python train.py --n_layer=8 --d_shared_expert=0 --activation="swiglu" --routed_scale=1.0 --balance_bias=false --norm="rmsnorm" --norm_eps=1e-05 --tie_embeddings="early" --optimizer="ademamix" --lr=0.000378 --seq_len=512 --steps=8453
Below are experts of layer 5 (counted from 0) of a mixture-of-experts language model. Rows are named router (the router's row for the expert), gate (a neuron's input weights, with its number), up (a neuron's input weights, with its number) and show model dimensions 0-255. Each number is 128 + 32 x the weight over its row's rms, rounded and kept within 0 to 255.
Before each expert's rows: "mostly gets" lists some tokens that are sent to it at least half of the time. This comes from a sample of Wikipedia text that the model never trained on.

# expert 20
mostly gets: " \"", " are", " been", " have", " being", " was"
router [113 141 100 106  78 115 176 141  75  80  84 154 136  80  91 137 147 154 132 177 121  85 129 119 135 134 111 174  90 160 157 186 166 132 109  95 142 156  62 156 122 119 160 157 114 151 102 171 160  82  85 129 107  92 131 130 137 125  95  84 124 107 204  87 104  81 132 128 127 163 174 101 161 126 133 130 150 152 105  37 185 113 117 118 127 123 115 189 148  94 174 125 176 138  81 121 122 133 119 140 135 171 152 122  86  82 115  90 114 130 105 205 125 139 112 131 109 169  97 124 156 128 162 182 103 144  96 161 170 181  91 176 140  86 136 119 100 106  99 107 145 120  97 149 150 118 178 147 131  84  90 126 209  75 113 150  85  85 167  61 172 154 128 201 121  71  84  94 133 169  93 116 137 180 112  81 123 129 157 109 174 134 115 159 119 193 122 107 207  87 137 129 123 150 118 149 115 138 119 146 104 156 191 141  73  95 146 136 142 100 146 116 106 182 110 108 130 177 137 110 136  67  79 141 174 167 124  83 155 162 128 108 108 108 129  59 125 134 105 129 134 195 124 116 151 148 150 102  94 102 115 148  85 179  95 153]
gate0 [ 73 169 128 118 109 130 116  83 143 145 136 121 129 135 109 110  99 124  89 162 145 154 109 120  91 148 155 117 106  96 159 103 166 131 158 109 112 113 178 124  96 159 116 119 104  86 124 123 115 153 158 135 130 125 141 140 122 144 234 153 115 149 123 133 105 119 210 115 153 181 123 115  99 129 152  97 126 126 184 161  68  54 182 118 134 138 157  76 103 123  91 162  89 121 142  57 111 207 102 141 147 159 117 124 123  75 123 115 120 133 151 139 105 101  97 169 133 155 119 201 124 100  96 154 166  99 161 109 108 134 136  87 154 135 110 110 141  83 113 140 149  94  81 164 195 146 132 108 120 118 120 130  94 115 202 191  73  83 130 103  99  77  39 101  61 141 117  90 112 164 115  63 120 175 118 174 176 131 172 125 127 137  86 128  55 184 142 127 147 164 158 134 128 102 169 143 138 161 108 137  57 104 148  97 118 120 122  65 141 123 111 172  49 145 138 121  90 107  64 154 148 129 140  98 123  99 106 113 108  84 122 107  92  87 102 132 100 143 146  55 122 107 148 101 183  74 105 113 113 132  89 126  39 120 142 154]
up0 [ 82  63 181 151  70 101 129 111  86 142 152 107 120 148 127 111 202 148  81 158 120 147 103  83 147 103 125 104 109 148 181 159 145 101  96 148 111  96 100 206 140 142 130 152 217  44 108 173 108 139 107  97 102 131 128 140 152 136 136 137 152 216 146 190 171 156 131 127 108 158 153 116 120 125 106 137  51 145 111  97 133 160 165 133  98 228 132 165 162 158 156 122 143 135 116  89 116  88 126 154 114 162 124 159 119  99 105 127  77 160 109 113  55 120 102 164 147 150 154 140  96 183 105  73 117 114 168 200 166 114 144 141 122 132 131 119 113 101 144 112 144  83 161 113  93 151 138 103 133 114 131 130 145  85 155 110  81 161 169 107 200  77 128  91 116 110  95 106  81 124 136 104 115 118 145  96 120 118 155 147  74 139  97  98  53 203  47 105 154 128 154 171 133 156 120 119 185 146 130 145 134 121 138 151 133 137 138 147 171 127 151 150 128 119 112  96 166 145 118 118 135 106 158 118  84 121 126 202  58 155 145 103  60 127 109 101 180 139 143 116  73  99 142 138 173  57 163 142 115 122 155 106 114 136 120  93]

# expert 12
mostly gets: " con", " ex", " comp", " dis", " Vi", " imp"
router [152  69  96 197 125  95 111 121 119 104  67  56 122 121 128 152  85 129 169 120  58  81 178  98 166 140 182  84 164 148 104 113  96  94  91 128 113  55 100 139  87 161 100 160 188 173 143 109  78  78 115 111 154 128 161 128  90 154 138 155  90  84 140 170  67 136 116 146  81 130 149 143 124 117 137 100 144 148 128 121 132 179 114 146 153  77 168 132 144  83 141  98 114 134  96 162 139 174  90  98 141 100 101 131  67 124 138 151 173 128 147 161 137  69  87  68 159  83 178  73 149 153 163 154  97  77 169  75 114  97  63 166  90  97 141 141  90 158  88 185 150 161 130 121  74 168 113 115 115 139 138 132 110 165 155 112 109 105  91 124  98  84 125 164  88  51 126 160 126 137 144 128 119  97  73 158  86 138 144 119  93 168 135 116 108 117 127  91 154 132 191 127 148 154 172  70  74 151 112 137 135 147 158 158 114 129 142 133 112 111  51  95 130 116 110 102 112 103  93 147 127 106 140 150 112 107 177 137 157 116 118 108  82 132 106  93 100 174 116 162 165 184  81 130  81 112  78 117 115 154 176 141 165 174 105  99]
gate18 [143 138  83  90  85  67  92 101 102  73  86 122  76 143 148 126  85  96 166 129 154 129 129  96 111 107 147 143 118 139  97  75 117 111 153 159 140 123 107 109 120  92 130 160 173 138  95 122 109 134 124 144 151 113 180 147 121 110 142 173   5 177 156  60 138 168 114 188  84 163 121 145 181  54  90 137 150 154 168  95 131 135 175 166 197 149 148 162 152 154 136  92 171 175  89 110 134 149 147 100 137 107  85 121 122 102  88 197 178  97 187 121 124 126 128 103 147 113 134 103 202 178 103  74 124  87 100  93  84 136  73 140 113 107 102 152 154 132 108 118 177 146 161 119 105 113 146 120 107 151 157 106 137  59 126  83 149 178 112 163 115  73 114 123 123 102 127 194 160 134  90 149  93 126  81  99 152 133  62 148 139  97 113 154 219 135  93 108 112 179 106 107 135 116 138 144 155 133 165 104 130 155 112 158 145 146 111 117 127 153 111 149 212 159 120 143 178 149 150 196  68 131 116 160  81  92 117 124 153 193 162 149  58 119 141  98 105 101 118 128 143 145 115 130 147 144 157 121 123 150 134 153 120 138 113 171]
up18 [135 113 158 135 111 149  79 126 104 146 113 112  93 146  99  91 149 127 125 147 183 112 112 145 116 139 157 137 119 146 178 186 140 149 131  90 134 117 120 149 142  75 148 126 219 154 120 176 115 122 102  99  98 101 180 110 166 137  54 121 247 129 101 168 134  81 170 137 138 175  86 131 121 149 178 161 148 130 162 118 151 152 153 165 121 173  99 118  83 118 126  98 133 106 104  87 133 154  71 186 119 141 137 133 123 162 156 116  89 178 126 128 127 127 123 135 111 132 133 172  65 100 129 105 134 155 103 111 143 123 135 123 112 161 101 148 141 195 142 161 124 120 171 155  86 120 163  63 152 114  89 131 140 160  54  73  89 113 182 103  72  94 107 104 148 143  97 119 116 156 161 126  98  76 165  86 174 120 151  76 137 140 118 170 111 126  95 150 122 157 110 157 119 138  87 133 129 139 101 121  85 146 133 216  50 172  86  84 166 181 118 152 119 117 119 105 169 127 165 154 156 126  82 142 124 187 104 122 145 102 115  93 227 134 142 127 130 114 175 121 110  23 109  90 165 140  64  77 142  95 126 161 100 156 131 101]

# expert 31
mostly gets: "_", " Jr", " O", "_{", "^", " "
router [ 70 127 181 151  34 162 144 104 168 146 126 140 157 129 118 134 188  98 123 112 160 120 100 181 123  74 128 176 146 169 155 115 108 142 115 160 158  83 127  97 134  93 150 162 185 176 170 184 115 147 120  75 127  61 126 162 180  77 121 194 156 126 102 135 145 171 154 133  90 131 134 112 165 154 136 153 105 167  76  78  87 127  92  93  42 173 155 120 122 190 120 183  90 103 121 130 139 122 144 130 134 138 129 152 114 154 120  88 165 157 122 139  73 131 121 115  88 164 193 209 107 165  89 119 151 152  81 152 126 141 206 134 120 150 155 133 135 182 102 132 150 108 166 169 176  95 108  84 113 139 138 105 102 173 169 180 114 109 105  76  69 141 129 158 121 103 146 122  91 114 181 125  98 145  90 156  88 128 118 194 149  86 177 121 125 105 126 179 103 133 129 164 175 134 105 120 154  95 179 155 121 141 108 103 153 166 150 104  79 175 147 150  98 128 132 116 173 154 206 145 145  68 114 126 112 149 117 134 108 166 137 155 121  93 104 131 129 188  87 141 105 166 137 117 152 178 129 108 130  93  89 114  92 160 121 144]
gate0 [146 106  71 142 133  44 158 121 144 163 137 123 111  92 118 116 115 165 139 132 100 116 172 136 103 184 137 125 114 180 191 108 116 113 120 104  93  89 118 171 103 125 127 154 136  91 142 124 135 105 176 141 194 118 153 163 103  76 192 146 128 138 197  95 136  65 142  80 121 100 133 101 127 148 154 142  86 152 200  75 137 127 128 140 148 144 122 126 126 165 138 128 147 136 158 103 122  95 112  95 167 118  75 153 145 161 141  91 163 155  85 141 147 160 167  90 160 114 136 152 122 106 220 155 116  83  47  56  98 133 199 140 137 109 164 133 159 158  94 117 156 128 151 185 155 135 192 115 163 159 150 166 197 126 142 135 116  80  79 185 165 118 105 110 124 134 200 148 119 189 114 107 156 138  75 124 117 156  89 118 101 144 157 158  72 184  88 130 111  91 180 115 166 130 138  99 140 173 106 129 111 125 144 151 157 107 110 142 105  95 102 165  63 125 175  86 155  97 129 146 121 102 126 135 153 141 116 118 197 117  86 106 152  83 152  90 118 134  91  79 113 126 172  77  71 152 156 197  88 109 110 122 152 124 175 103]
up0 [ 81 122 159 121 133 116 166 134 150 114 113 122 136 146 158 112 112 129 203 138 140 161 113 157  84 130 142 146 100 100 156 161 131 112 133 140 113 197 106 153  87 122  78 117 162  94  77  84 116  84 122 157 114  93 143  88 111 116 156 142 164 138 113  85 158 164 206 113 124  77 101  79 123 169  93 152 104 174 144 108  92 176  87 157 150 169  89 157 157 132 107  49 109 100 129 154 134  96 121 197 171 111 178 220 155 128 127 112 129 132 206 136 132 139 163  95 139 126 151 123 137  94 140 151  81  79  83 149 161  69 187 130 116 128 151 124 113 133 109 135 145 128 146 164 100 164 118 117 146 179 170 130 203 148 157 164 104 164 127 151 132 181 127 137 163 144 164 214  44 108 140 142  66 138  81 123 105 128 129 122  73  96 104 111 133 111  50 116 126 111 158  98 138  73  88 137  83 140 130 180  89 141 133  98 179 115 145 117 164 130 141 118 133 136  99  99 128  94 154 197 180 113 153 128 127  58 167 108  85  49 106  98 149 122 130  89 145 113 128 110 115 146 147 120 132 172  86 163 188 136 126 164 120 146 167  90]

# expert 17
mostly gets: "The", " km", " same", " each", " The", " −"
router [151 117  54 140 132  84 128  98 156 145 151  66 171  78 147 150 102 119  92 139 129 166 168 142  89 137  86 146 103  91 129 125 154 165 175 182 130 125 150 102 148 112 111 143 153 140  71 136 178 185 114 109 119  88 202 139  98  81 156 151 163 148 126 110 143 138  86 167 163  74 127  87 123  97 148  98 105 153 181 155 133 102 180  91 112 168 173 142 177 185  91 108 114 138 144 148 156 127  94 112 161 181  76 177 154 148 121 106 140 106 114 192 152 155 141 149 164 155 151 205 128 120 142 127 147 117  86 155  86 194 139  81 164  78 162 137 162  87 112 107 101 151 164 108 142 100 117  74 173 123 111 193 167 140 148 132 129 134 143 131 120 105  45  77 123 110 103 134 124  83  78 129 107 111 154 172 113 152  73 150 114 155 176 168 108 133  69  91 181  97 108 152 152 170 133 116 153 152 166 143  93  96 126 145 139 137 185 109 131 133 133 172 174 156 126 149 187 103 106 169  63 150 159 118  94 107 135 114 145 142 114 166 134 158  74 146 130 168 114  97 107  81 141 150  50 168 114 125 109  77 142 183 124  84  86 126]
gate0 [ 77 152 103 133 113 104 127 122 108 140 138 111 124 137 110 167  93 114 189 171 130  85 175 117 142 152  91 117 124  91 172 114 108 148 129 106 105 122 147 154 126  71  82 178 181 180 121  95 105 200 104 125 112  87 154 157 120  72 117  86 136  60 127 119  92 147  87  79 148 132  92 103 189 160 134 185 130 199 165  73 124  65 160 126 117  98  80 121 133  85 141 122 103  95 143 134 123 124 118 158 139 210 113 125 107  98  85 150 157 117 142 162 153 114 107  54  91  87  76 152 161 112 157 104 104  62 138 106 124 129 145 130 143 116 162 150 133 103 163 195 114  96  85 161 113 193 111 144 165 147 139 112 114 162 132 126 133 168 137 140 115 174  82 193 122  94  80  95 142 117  98 202  98 116 153 160 129  96 122 119 125 142 156 120 132 112 106  86 144 150 122 112 142 170 129 135 148 126 124 172 131 101 197  89  80 138  79 141 145 167  56 129  76  86 157  89 113 155 134 186 106 150 111 141  80 132 106  95 120 106 139 203 114  81 188 154 206 152 115 145 124 143 142 182  95 141  86 116 120 181  92 157 176 133 164 151]
up0 [178 109 127 156 119 158 160 123  59 159  99 153 101 202  90 129 104 110 150 127  88 130 120 126 157 144 168 154 148 124 163 147 109  95 123 145  70  68  39  79 168 127 129 118 106  75 160 137 133  47 214 170 148 160 139 134  97 186 132 118 148  85 131 135 152 134 157 136 120 107 169  99 191 101  97 135 175 155 138 143 134 165 134 129 134 104 202 155 124  77 115  95 119 125 165  86 174 174 206 123  79 126 167 128 101 124 192 155 113 125 118  85 123 118 160 123 118 164 154 117 147 102 161 148 181 165 100  90 102 148  89 132 151 118 129 172  89 175 155 118 131  65 108 145 193 152 195 179  97 101 119 134 153  77  93  87  90 144 116 170 146  92 166 137  81 154 124 189 171  98 114 101 178 158 107 144 137 116 131 119 162 121 157 145 168 158 139 131 153 165 142 138 125  92 106 157 138 128 124 162 121 137 103 104  93 105 103 107 102 127 150 119  80 104 189 158 167 114 160 162 135 121  91  64 154 154 111 145 101 138 141 106 110 130  81  82 164  67 138 140 191 106  90 165 130 134  90 126 170 119 132  70 118  92 143  77]